config.yaml
hidden_size: 256
experts_per_token: 2
d_shared_expert: 128
normalize_top_k: true
balance_loss: 0.015
norm: "rmsnorm"
dataset: "wikipedia_en"
Below are experts of layer 3 (counted from 0) of a mixture-of-experts language model. Rows are named router (the router's row for the expert), down (a neuron's output weights, with its number) and show model dimensions 0-255. Each number is 128 + 24 x the weight over its row's rms, rounded and kept within 0 to 255.
After each expert's rows: "comes before" lists some tokens at least twice as common just after its tokens as in all text. This comes from a sample of Wikipedia text that the model never trained on. Tokens count by the router's weight.

# expert 29
router [149 166 136  61  94 151 124 109 141 165 156 117 153  83 135  95 136 134 106 102 149 157 165 147  94 127 167 102 127 103 123 168 163 106 110 131 103 119 139  95 154 137 162 157 125 157 122 137 134  99 111 154 122 119 145 146 172 132  93 115 134 135 160 127 119 106 127 122 140 123 137 115  97 145  70 123 114 141 120 145 132 131 183 150 162 123  82 150  64 120  79 154 130 116 147 124 117 112 134 160 124 150 113  81 108 106 111 150  97 143 121 138 156 120 136 128 134 122 124 149 133 118 163 124 136 117 107  97 104 127  81 143  91 114  97 103 152 144 108 139 127 110 138 127 148  96 110 157 135 135  57 126 115 114 170 138 133 127 106 163 155 107 106  91 173 144 131 175 127 136 121 141 114 118  97 148 108 145 155 106 145 110 140 135 119 187 152  91 100 121 174 165 134 172 117 145 112 139 148  90  85  75 128 152 155 133 118 137 125 132 154 126  88 124 131 101 113 104 174 106  87  98 134  92 158 102  92 119 121 113 144 122 120 129 108 147  94 150 133 116 125 140 112 141 168 126 113 150 146 112 134 166 152 121 138 126]
down0 [143 121 136 121 170 140 102 166 123 150 123 160 121 105 126 110 103 123 111 132 162 134 150 112 131 123 153 166 160  94 115 156 168 119 133 192  99 119 135 115 121 114 118  89 104 146 123 119 162 182 138 136  83 157 106 119 124 154 105 117  80 106 137 120 117 138 100 110 148 124 111 168 123 138 104  96 172 158  89 125 146 170 132 123 124 137 132 146 159 156 123 126 170 164 144 133 146 153 151 120  94 141 143 116 112 187 143 132 108  93 147 112 147 120 151  99 123 128  98 140 119  92  83 110 108  72 103 152  92 131 130 137 125 125 124 124 163 179 115 103 134  82 143 131 124 151 123 166 125 156  80 163 150 118  96 203 181  70 127 123  90 100 128 143 113 133 154 123 142 129 116 133 181 112 162 138 160 142  90 156 133 136 143 100 100 147 143 129 137 109 125 145 130 124 130 119 142 105 113 145 128 114 187 150  88 187  68 133 130 150 128 142 109 133 127 130 125 116 102 131 103 149 151 148 156 132 146 124 122 166 144 116 134  96 119 137 146 100 120 102 122 122 118 136 134 136 121 145 109 110  90 136 116 141 138 173]
comes before: " the", " a", " his", " their", " an", " its"

# expert 30
router [108  55 152 128 113 132 137 143 130 135 124 109 144 161 109 184 154 172 135 151 172  84 148 126 104 149 131 112 135 188 148 154  81 115 113  93 183 158 120 103  94 155 120 113 145  98 131 112 131 127  89 108 113  87 146 128  81 167 143 124 118 108 119 123 122  99 118 100 118 116  98 119 112 125 160 158 134 159 152 132  89 161 101  89 124 138 139 110 195 146  69 132 141 143 129 125 102  98 150 132 125 151 120 141 138 135 116 148 138 182 115 115 155 116 134 157 149 119 117 123 134 103 125 143 109 146 150 120  99 103 165 150 160 193 160 127 144 184 139 143 109 149 146 115 138 140 119 141 130 121 125 108 146 151 145 175 152 138 110  74 129 187 144 146 158 160 126 131  89 149 141 149 131 117 131 151 139 127 100 155 130 164  92 128 153 130  97 112 141 165 134 146  83 137 117 101 129 138 101 157 154 150  76 139 141 140 151 112 111 132 131 126 158 117 126 111  67 115 149 135 135 137 157 144 143 137 116 118 150 109 130 115 133 114 167 120 125 113 156 119 150 134 160 144  98 115 123 150 100 118 153  85 114 112 132 144]
down0 [106 144 151 169 160 141 140 128 164 158 126 135 126 140  73 149 131 111 113  98 114  97 105 140 134 149 103  85 170 130 107 108 125 131  97 100 143 122  78 155 100 121 130 127 164 188  97 125 123 134  98 121 148  99 115 139 164 129 134 114 126 155  93 167 107 132 101 144  97 139 108 117 134 111 146 131 144 127 111  95 136 118 113 105 169 118 141 102 103 125  70 130 151 160 131 146 105 132 119  88  95 166 136 162  86  98 115 180  89 146 113 122 143 117  95 124 117 141  94 111 105 138 136 171 101 100 169 100 139 112 150 125 109 121 113 139 121 101 128 141 112 159  87 116 143 120 105 158 142 121 163 112 126 130 139 109 118  91 105  68  90 116 123 124  71 114 169 145 107  99 137 117 109 166 117 190 150 132 162  91 140 129 115 142 137 113 122 101 144 112 160 133 126 128  99 108 114 142 157 132 185 130 117  99 172 165 111 170 105 168 112 134 105 162 139 156 141 152 129 101 167 156 104 127 147 120 140 124 135 148 121 148 163 125 133 113 172 133  94 106 165 109 120 126 107 153 107 107 119 122 131 129 127 152 179 121]
comes before: " of", ",", ".", "th", "–", "s"

# expert 28
router [143 145 118 184 147 146 105 131 122 114 119 131 137 142 114 113  90 118 142 124 102 111 107  98 138 170 144 181 127  87 136  93 125 142 149 151 118 122 100 147 115 164 127 123 135 164 106 125 173 121 134 139 135 132 120 127 136 152 135 149 131 161 143 146 121 157 118 142  94 138 117  92 139 140 169 145 112 158  92 128 123 137  97 104 109  88 147 139 107 132 169 144 158 144 123 183 183 189 160 148 140 135 133 151 152 148 154 117 131  98 146 148 131 122 113 133 162 121 124 152 121 181 120 143 125 118 144 147 141 121 158 123  93 121 146 143 111  90 138 141 164 153  93 118  88 151 136 126 131  93 186 142 155 111 123 142 149 141 177 101 130 135 157 162  47 124 147 137  91 106 111 135 111 127 123 135 106 115  92 170 106 104 115 114 143 107 160 153 169 131 120 108 187 127 132 127 123  61 151 164 133 127 129 144 128 129 158 110 138  98  71  88 144 150 122 112 149 135 119 113 222 171 168 152 124 102 131 104 108 147 109 108  94 119 123 141 111 124 105 117 131 127 142 113 130 123 162 115 125 129 140 137 149 133 134 142]
down0 [153 145 103 152  88  87 144 106 136 152 125 141 113  94 126 156 106 152 113 170 161 121 108 124 155 171 158 102 109 112 123 148 143 147 155 132 134 150 124  75  99 132 101 154 106 112 125 153 100 120 141  93 144 121 202 135 154 110 125 119 106 145 134 108 111 124 110 190 146 105 167 127 144 129  95  88 107  76  90 123 169 139 144 136 125 169 109 142 153 119 121 140 120 119 119 140  91 113 159 107  89  95 157 123 137 121 109 163 105 115 115 122 128 125 167 106 148 113 123  93 156 154 103 149  93 130  96 100 157 114 148 159 130 113 145 129  98 162 162 138 128 121 123 151 115  98 108 150 103 119 148 164 133 101 113 112 132 116  90 126 136 100 130 135 110 151 172 141 126 127 135  86 123 130 136 163 126 110 157 178 174 113 111 130 154 106 159 120 130 130  89 109 148 160 139 126  83 171 128 105 124  63 144 162 141 128 113 129 152 122 150 125 109 151 144 108 131  81 168 130 101  93 150 137 139 103 149 148 124 119 150 102 148 123 150  92 131 168 192  90 164 140 126 157 144 126 115 163 113 142  92 139 128 145 112 143]
comes before: " |", ".", " of", ";", "7", "3"

# expert 12
router [114 150 145 145 152 131 122 118 130 140 134 134 107 149  98 135 119 127 128  96 141 135 166 103 123 111 171 180 178 160 189 110  92 129 117 133 169 135 103 158  70 150 166 170 122 142 174 132 103 127 108 152 175 129 137  64 181 134 147 121 142 161 142 112 125 184 121 115 144 137 124  93 110 121 114 140 105 141 107 115 115 110 119  89  94  93  96 137 172 100 121 120 120 131 141 157 144 103 154 117 157 101 144 177 133 124 121 143 162 120  87 136 141 130 128 103  92  93 119 172 134 123 140 130  92 145 143 147 138 156  98 138 139 135 145 142 153  96 162 134 136 143 149 112 107 126 123 124 140 124 163 115 105 115 155 102 192 113 107 139 123 119 132 125  98  79 123 139 148 108 135  94 111 134 103 166 142  93  75 107 107 157 142 128 160 159 137 158 184 141 139 126 137 111 147 141  71 131 107 157 119 142 139 172 129 100 132 104 144 136 123 132 117 124 152  87 139 108 137 111 139 127 140 104 122 111 104 142 147  91 121 114 148 146 114 113  76 118 113  87 116 131 152  94 114  65 117 123 142 119 140 131 149 163 133 118]
down10 [128 140  91 129 100 167 161 118 112 168 125 115 112 111 170 163  94 160 147 122  92 132 145 127 110 138  68 155 170 188 123 132 149 146 126 111 130  81 108 162 135 147 138 116 118 143 110 116 154 122 119 166 129 112 122 112 169 130 108 169 138 158 115 117  94 147  92 109 132 160 115 139 160 128  84 129 131 128 152 127 130 160 166  94 155 117 106  90 107 142 131 106 125 142 128 139 145 184 115 134 127  80 113 132 123 147 139 134 143 136 130 106  95 159 134 153  90 133 104 146 148 113 142 162 137 156 121 141 167 136 114 172 114 127  82 139 113 142 124  85 113 121 144 122 100 112 116 149 135 167 105 140 126 136  91 197 149 172 113  98 103 105  63 124 124 126 126 114 173 141 134 137 136 140 143  93 163 166 159 128 145 149 142 132 132  90 129 143 124 149 131 159 164 155  95 142 103 181 114 134  89 164 120 165 151 106 120  96 141 137 114 137 168 135  88 118 136  95 172 113 120 165 137 147 134 127 122 165 116  86 100 129 139 182 113 131 125 134 134 115 148 135 148 144 167  89  95 115 131 140 112 156 116 147 139 116]
comes before: " of", " in", " to", " and", " with", " for"

# expert 5
router [138 127 142 125 149 127 121 123 135 137 162 126 129 123 114 101 124 171 130 121 143 126 138 117 141 107 179 158 115 122 122 136 123 127 142 137 131 103 150 113 141 119 169 149 137 127 155 126 117 110 157 170 125 147 124 128 156  94 156 110 102 184 176 138 139 151  59 105 139 132 121 153 144 174 105 152 136 145 119 147 133 130 116 130 150 101 126  84 147 108 148 114 117 106 139  90 127 139 148 188 110 140 157 126 135 104 116 137 104 153 117 132 111  96 130  81 154 121  89 166 167 122 121 153 123 134 158 115 108 158 171 152  98 100 127  96 117  85 122 148 115 141  90 115 123 122 143 128 113 128 123 192 160 118 120 111  97 115 164 116 144 120 152 116 174 141 126 127 116 115 109 101 113 120 138 101 107 165 126 191 124  99 123 156 142 115 155 124  98 121  87 116 216 154 161 120 101 151 150 127 133 149 145 106 122  90 111 116 138 130 140 171 122 141 166 137 160 133 108 101  95 123 156 153 158  75 117  98 118 137 146  77 154 115 168 171 146 124 131 115 162  84  97 138 105 139 121 133 137  78  96 153 166 152 136 137]
down0 [102 133 121 152 137 170 141 113 151 119 122 104 118 119 114  93 107 114 153 145 109 123 152 131 114 103 117 119  84 167 161 129 113 132 144 102 147 142 127 115 119 125 110 142 145 133 173 125 126 140 101 130 126 157 122 123 115 185 138 140 108  99 152 127 145 127 119 116 143 153 108  97 118 155 180 128 117 135 164 131 130 139 161 149 147 132 147 111 108 149  87  85 106  96 169 102 128 163 102  94 130 134  93 152 111 174 119 106  77 122 143 111 104 123 121 109  71 158 113 152 121  80 151 111 153 157 136 130 154 108 141 174 141 146 117 113 158 121 145  93 133 120 145 150 102  86 107 111 103 157 119 168 125 144 116  70 127 124 162 125 147 125 131 136 137 147 128 152 105 137  97 125 112 144 163  94  86 145 126 130 119  93  67 146 141  48  91 159 113 125  84 154 100 124 138 124 151 153 138 133 117 145 129 173 120 133 107 141 128 133 117  84 144 119 108  91 136 148 126  98 150 138 146 150 166 113  89 125 129 149 104 117 100 132 134 113  49 101 120 163  89 111 151 175 112 110 129 148 142 126 163 144  85 112 124 168]
comes before: " |", "%", " (", " km", " ", " m"

# expert 31
router [ 90 159 111 168 174 108  99 111 123 125 139 140 146 105 107 104 129  90  92  99 130 136 101 133 186 150 128 116 152 130 172 124 115 117 135 126 128 137 109  98 148  94 180 129 101 113 185 124 125 136 134  99 184 165 126 118 113 130 130 139 125 143  92 179 130 138 134 111 101 152 124 153 114 109  97  98 109 115  73  81  88  97 122 103  86 168 156 101 169 156 127 136 123 139 101 134 127 147 124 116 129 116 127 150 114 128 169  95 137  92 150 127  89 139 102  77 122 120 134 121 135 117  91 130 126 133 154 102 145  82 106 102  86 107 153 117 124  83 128 160 131 137  98 119  87 136  86 134 147 112 136 131 134 120 104 102 135 136 113 106 123 135 142 112  99 108 123 126 132 112 124 129 123 152 134 119 165 139 110 167 158 156 103 152 134 132 116 144  86  96 141 109 158  97 109 164 170 192 146 144 162 128 177 109 125 138 128 108 148 115 150 156 154 154 112 108 162 139 126 135 107 148 118 109 134 155 158 101 107 158 117 153 193 131 141 112 120 133 135 147 113 133  98 115 121 100 119 112 109 175 102 102  83 139 116  91]
down0 [121 155 166 142 134  82 157 123 125 116 161  93 148  97 123 133 180 108 154 141 134 133 128 101 161 106  88 123 109 139 175 133 153 109 129  90 130 173  97 152 143  68 130 127 113 102 138 129 142 155 131 128 158 152  89  95 143  69 109  93 142 136 101  99 111  90 109 143 152  82 111 151 139 102 130  78 129 115 156 130 183 130 115  98  78 165 110 147  98 128 129 134 105 153 143 111 112 139 151 165 153  81 131 106 122 110 114 107 106 123 122 185 113 129 118 115 121 135 132 160  99 117 109  97 112 107 102  85 121 124 173  99 134  88 117 123 154 119 121 113 116 147  86 107 117 184 123 119 112 150  88 142 123  78 137 136  78 131 140  91 110 120 153  84 146 117 117 112 143 127 122 156 163 132 128 141 120 136 153 141 120 114 139 127 123 185 129 143 136 113 166 142 160 111 105 107 146 148 106 140 149 133 109 127 142 110  94  81 127  95 107 121 108 148  80 119 129 162 111 134 138 117 124 146 137 151  69 136 139 122 101 134 114 121 168 108  89 101 173 127 131 149 131 141 115 157 122 141 115 144 142 135 161 122 134  99]
comes before: "\n", " mi", " 0", " not", "the", " Socorro"

# expert 27
router [173 113  90 111 124 121 151 195 137 162 140  64 181 121 115 160 108 116 157 141 123 106 132 166 136 134 109 127  81 133 124  76 152 139 105 127 152 144  93 142 134 116  92  99 141 112 128 174 123 105 151 142 143 121 115 124 183 130 123 140 151 133 132 104 140 125 131 107 139 131 100 163 162  83 129 142 135 119 177  99 138  77 149 127 111 103 173 148 139 120 169 137 126 128 129  96  86 157 142 142 141 102 111 163 123  88 146 149 159 152 140 158  88 158 105 144 101 138 125 132 142 147 123 117 152 138 149 109 141 113 141 154 134 126 149 124 118 117 153 115 121  91 150 123 120 115 170 132 136 187 161 138  95 134 126 136  73 101 116 142 111 110 112 135 129 107 155 142 145 136 119 131 152 109 112 105 116 138 135 155 157 100 155 145  99  90 102 153 159 108 128 124 128 140 125 127 130 149 129 141 137 151 174 102 168 130  97  96 113 137 136 139 130 119 143 130 132 138 109 128 116 134  76 136  69 186 186 159 147  87 107 100 165 160 139 156 189 108 108 116 109 115 114 158  98 148 128 101 100 118 113 124 135 133 152 147]
down0 [146 159 124 138 112 137 118 162  98 106 133 151 100  99  95 117 185 134 147 149  95 195 127 131 112 127 129 144  98 161 191 146 118 144 150 131 164 133 135 124 151 110 169  94 117  86 112 146 116 143 104 119 149 104 125  95 106 136 122 135 146 148 155 158 108 142 151 105 107 102 104 125 132 142  96 131  76 157  98 118 114 147 125 138 136 111 153 189 144 131 145 148 136 115 153 140 151  99 125 121 163 137  81 170 111 111 155 130 106 104 106  90 176 135 166 124 114 145 151 151 125 153  96 163 115  85 174 148 100  97 123 114 135 138  99 152 147 145 168 138 122 145 123 118 137 131 141 110 155  90  95 139 151 138 123 138 107 127 147 131 127 150 114 135 132  90 104 149  95 137 104 164 105  96 140 184 114 137 155 137 130  98  94 139 142 156 144 150 122 141 153 164 134  97 119 114 105 113 140 125 129  93 172 136 177 116 128 139 146 131 107 131 113 149 121 112 127 139 149 167  69 134  94  89 167 151 133 117 145 114  89 112 142 181 164 136 134  89  87 134 113 118 162 116 146 160 136  85 122 141 134 148 111 133 126  76]
comes before: ",", " (", ".", " and", " in", "\""

# expert 7
router [127 127 100 163 156 149 140 122 143 145 116 106 158  49 110 103 117 108 157  54 127 169  95 138 139 125 125  89 119 133 115  87 142 124 136 150 112 129 136 117 127 126  96 103 120 143 134 154  93 148 165 143 168 133  95 108 115 115 129 133 132 121 152 153 109 119  84 100 127 128 111 108 132 106 102 119 103 102  95 116 105 110 139 138 123  96 142 192 120 126 164 134 104 146 120 170 111 159 114 125 141  89 127 124 150 116 134  94 129  88 156 173  93 137 135  80 142 117 107 123 120 135 148 122 148  84  98 118 137  68 139 118 103 138 117  99 121  92 136  99 118 122 127 117  88 120 106 176 120  97  92 158  89 121 122 131  45 132 104 160 129 151 146 104 118  95 115 126 165 135 112 165 129 130 130 111 130 105 128 155 165  84 105 133 127 123 130 159 124 112 174 142 148 112 101 137 144 108 191 142  90 143 137 131 100 115 136 110 142  94 118 144 128 150 143 143 113 161 118 115 115 114  92 137 103 166 133 112 125 148 127  83 142 153 172 114 175 124 155 140 111 132 130 134 144 149 138  83 121 156 101 125 125 126 145 167]
down0 [139 146  75 125 122  91  99 172 107 161 104 123 128 124 109 124 111 148 123 164 142  93 124 152 109 115 115 183 139 132 127 117 118 120 128 137 107 144 120 113  93  91 152 131 111 131  91 115  90  92 116 117 110 148 148 166 200 126 147 146 139 131 110  99  83 101 159 101 135 121 126 105 158 157 136 132 154 128 122 105 120 113 115  94 121 165  97 127 158 108 156 127 110 140 154 127 148 130 133 138 124 109 103 161 116 121 186 112 176 140 141 115 179 137 130 106 139 128  97 116 176 136  84  86 109  92 119 122 133 132 131 127 131 115 113 144  92 113 147 120 158  74 139 113  94 119 161 111 124 104 175 115 128 120 106 150 127 145 131 100 125  93  88  98 150 136 186 136  90 174 164 147 137 148  99  99 133 140 148 101 115 127 148 153 159 159 127 139 129 130 117 128 133  96 144 105  75 112  85 116 131 158 136 129 129 197 140 136 123 116  45 156  93  91 137 185 146 148 154 134 123 128 131 138 122 115 123 139 138  88 135 140  96 144 139 139 136 115  95 141 135 144 122 168 140 120 109 126 146 126 140  97 147 115 162 147]
comes before: "\n", ":", " ·", "°", " MPC", " /"

# expert 1
router [172 121 132 146 143 148 148 131 138 138 134 126 185  94 137 133 155  60 113 105 121 136 169 129  95 143 144 132 144 145 132  94 119 132 128 162  81 143  87 191  97 122 122 124 141 143 101 172 124 110 161  86 186 147 149 107 141 102 144 121 137 132  99 155  91 144 125 115  98 128 107 143 173 118 116 144 111 141 112 141 101  64 106 118  94 133 132 160 169 141 169 139 124 138 122 130 124 103 143 132 146 138 113 111 118 125 160 124 145 140 129  81 141 158 119 111  72 140 134 142 116 104 134 110 132 119 196 148 106 114 121 126 117 120 111 111 127 115 159 138 104 125  79 106 107 115 137 111 150 172 141  84 156 137 121 121 171 142 119 144 105 130 142 113 129 156 142 128 102 145  94  91 116 161 121 121 190 128 111 162 100 153 161 125 137 124 160 148 148 123 139 119 145 115 128 126  74 149 130 142 189 164 124 125 151 110 169 110 143 104 144  78 131 155 154 125 131 106 119 121 155 149 150  74 145 137 143 106  73 118 109 118 151 163 155 148 145 110 129 132 115 117  99 142  85  99 116 128 149 160 104 128 141 152 133 122]
down0 [118  97 136 145 102 128  58 129 115  94 138 135  86 119 159 128 121  98 123 166  81 137 105 105  92 109 128 113 151 155 153 114 126  72 174 163 106  94 134 145 113 118 164 147 128  90 126 126 124 138 103 124 116 147 161 129 139 123 164 139 168 133 144  71 147 116 152 106  88 156 135 118  97 122 164 129 126 116 121 133 151 115  88  95 141 119 163 155 110 150 152 124 146 134 152 136 119 117 101 121 122  89 133 125 135 171 102 123 175 124 112 174 136 129 138 133 173 136  89 156 114  83 102 107 102 139 140 181 117 122 126 135 144 139 132 116 170  98 123 140  82 134 118 132 110 139 148 128 117 156 153 137 162 125 161 179 137 171 167 105  98 159 136 132 175 137 118 119 176 129 114 139 145 118  96 172 115 147 117 106 136 156 150 111 114 126 137 133 118 163 122 141 119 101 160 111  92 103 142 156 132 145  99  97 129 119 130 121 110 106 120  81 140 146 156 109 125 142 150 139 156 123 103 171 149 176 121 120 118 107 142 169 137 109  73 117 160 131 164  99 169 137 134 142 174 120 116 103 130 140 150 140 101  77 119 127]
comes before: ",", ".", " in", " and", " by", " to"

# expert 15
router [115  88 142 119 122 139 135 103 161 114 133 129 107 170 168 156 157 168 119 111 147 111  88 133 113 114  89 108 127 184  92 154 147 112 131 129 142 131 127 134 161 108 127 114 113  93 144 113 138 167 103 125 135 122 169 155  98 133 104 119 100 121 130 109 138 115 169 136  85 111 125 148 130 152 164 135 154 103 166 149 133 176 124 127 123 142 106 167 146 133 108 176 151 135 106 109 110  56  68 118 104 181 147  92 138 146 124 102 135 163 120 103 138 128 138 142 121 118 124 105 157 134 112 140 148 133 130 123 105 110 140 118 168 156 119 125 146 125 156 108 108 125 183 124 164 118 132 116 102  93  87  59 138 169 113 139  96 142 105 105 137 174 151 125 174 137 115 128 158 118 127 148 154 111 154 112 117 157 116 150 143 162 103 147 140 129  96 133 101 160 121 146  56 140 123 107 156 118 104 132 111 104  67 123 128 121  98 128  99 126 154  92 121 121 108 135  85 137 143 107 138 122 129 166 135 120 151 117 104 117 161 131  66 126 112 109 131 136 143 112 136 124 141 160 121 122 129 120  99 186  82 104 117 130 122 111]
down1 [110 147 148 105 131 144 120  68 133 131 114 102 122  92 113 129  92 157 105 132 109  98 137 108 121 109  89 140 156 144 110 121 131 136  83 113 128 107 149 122 110 137 166 110 127 125 135 112 139 129 109 107 155 122 119 164 130 105 124  98 144 159  98 177 108 155 139 105 137 129 182  93 120 141  73 157 120 152 129 147 103  98 156 118 148  94 163 107 125 106 121 120 143  86 115 146  82 144 145 157 135 111 141 123 150 132 114 133 137 129 151 168 128 139 165 101 110 132 139  98 123 132 105 145 162  89 112 118 131 134 122 108 122 119  78 102 158 126 124  97  80 152 134 111 146 129 127 112  99  91 157 128 114 133  59 130 142 143 111 126 111  80 152  93  66  89 182  93 101 184 125  84 128 131 114 142  86 102  83 108 118 138 126 101  98 130 109 107 150 125 100 158 126 127 149 108 113 120 163 112 174 123 195 143 127 136 114 111 126 173 155 121 182 158  98 136 155 136 102 116 100 137 136  97 107 136 143 143 125 118 143 111  93 133 113  98 137 115  77 125 149 130 138 122 132 108 115 143 159 136 136 152 156 158 168 122]
comes before: " |", " of", ":", " career", "==", " life"

# expert 24
router [119 181 127 143 142 157 132 106 113  85 159 166  62 152 151 129 102 106 134 105 100 144 112 119 154 106 106 150 144 119  92 129 137 136 130 173 121 102 181 164 133  93 155 187 134 132 111 119 108 165 133 111 127 123  87 110 132  78 106 124  92 129 110 159  93 137 177 182 105 107 165 128 156 126 130  91 148  94 132 150 165 155 153 169 134  93 118 150 136 138 139 119 126  98 123  96 177  97  92  97 114 106 125 131 128 140 118 101 110  54 142 127  89 123 141 127  97 141 143 135 103 118 136 141 138 133 114 139 183 126 102 119 134 124  99 120 154 108 131  76 155 142  93 124 148 163 143  98  92 112 140 104 130 101 109 103 129 123 153 182 128 100 116 148 107 140  97  92 140 117 122  62 155 107 139 132 152 115 139 113 141 149 151 153 110 103 131 139 123 156 136 145 126 124 159 136 111 154 105 119 159 106 106 129 110 101 102 133 143 117 103 139 116 121 126 135 144 140 129 131 140 108 125 143 129  99  96 116 101 151 137 136  86 134 123 114 126 126 119 127 115 140 192  88 167 162 156 154 151 145 118 107 104 134  94 139]
down0 [143 141 110 125 127 152 124 133 121 135 139 116 177 150 169 128  95 115  83 115  98 100 164  96 123 108 143 124 116 101 122 162 138 110 128 113 154 146 137 163 152 107 110  98 112 115  92  94 103  97 137 125 117 135 129 132 128  71 153 124 106 145 134 131 105 100 125  82 156 133 123 168 113 116 105  96 137 108 159 134  97 149 118  99 136 136 123 113 163 139 140 144 156 100 148 134 104  72 104 104 121 109 126 135 142 120 150 130 167 147 146 146 125 122 146 127  94 108 132 133 103 154 114 146 144  93 132 103 113 139 119 146 144 151 146 102  77 143 119 189 116 137 192 106 154 159 104 136 140  99 126 139 133 138  99 146 133 132 103  77 102 111 150 140 189 116 115 103 167 161 152 135 142 156 139 127 109 108 108 106 126 186  82 114 109 146 157 143 161 125 113 139 147 136  96 111 129 134 139 145 135 150  56 143  91 105 122 125  91 112  68 124 123 131 122 142 120 171 126 105 159 134 127  84 144 166  94 111  89 124 163 156 107 134 201 173 132 120 147 112 117 145 168 146 157 106 136 146 119 161 153 159 119 121 123 126]
comes before: ":", " to", " in", " as", " not", " for"

# expert 21
router [149 142 109 132  90 108 131 125 143 106 158 155 110 122 120 110 143  92 110 112 121 150  99 131  88 137 138 124 117 134 141 167 134 102 138 118 125 141 140 122 162 152 119 145 128  90 117  99 139 109 141 126 123 105 115 161  79 116 134 142  79 120 150 102 112 126 157 105 119 154 161 109 158 105  96 125 101 102 130 133  75 123 174 156  99 146 105 126 182 113 115 137 129 125 128 119 132 105 129 126 156 139 129 116 168 140 108 123 151 124 116 130  90  94 156 128 132 107 121 122  86 114 134 145 117 159  99 107 107  98 101 130 138 130  87  82 145 106 122  80 183 145 175 101 132 120 112 105 109 113  66 117 154  95 113 139 121 129 143 153 113 135 106 176 132 164 108 175 128 146 135 133 134 103 129 109 107 155 157 112 128  80  86 118 133 117 170 112 117 154 105  78 123 116 132 116 180 155 140 135 124 157 137 108 100 129 120 116 116 135 132 173 143  87 104  70 123 130 161 117 169 130  98  94 166 110 152 144 140  99 152 137 127 113 110 187 129 164 167 138 138 114 162  88  84 110 171 143 133 158 117 129  82 172 110 148]
down0 [133 119 137 110 114 110  97 161 120 104 133 110  89 141 159 151 109 154 121 152 123 104  82 138 109 161 135 210 113 140  88 144 106  75 128 137  87 121 119 100 168  99 152 148 105 101  76 137 145  95  84 161 150 130 137 167 159 134 102 106 112 118 110 132 146 108 117 110 119 103 140  72  97 106 168 111 144 132  94 178  97 135 113 136 113 111  82 162 104 155 123 172  97 143 118 125 152 101 159  94 116 114 105 123 126 135 144 107 135 124 110 125 158 170 129 137 115 157 110 124  99 139 124 161 132 107 127 123  68 122 113 116 137 129 137 135 138 168 141 101 149 141 112 146 130  96 153  91 110 109 107 116 134 144 148 195 151 161 157 175 118 151 139 118 131 170 120 168 109 106 133 142 128 137 109 147  85 119 157  95 103 149 156 159 140  88 124 111 147 122 135 142 108 141 121 112 130 129 118  84 104  99 140 146 145 127 104 116 114 163 128 144 138 112 126 168 120 150  93  96 101 152 162  94 111  88 141 131 140 124 170 134 111 133 129 145 120 121 122 107 133 133 142 106 134  98 160 139 117 140 102 132 179 170 103 101]
comes before: "-", "|", "\n", "==", "The", "==="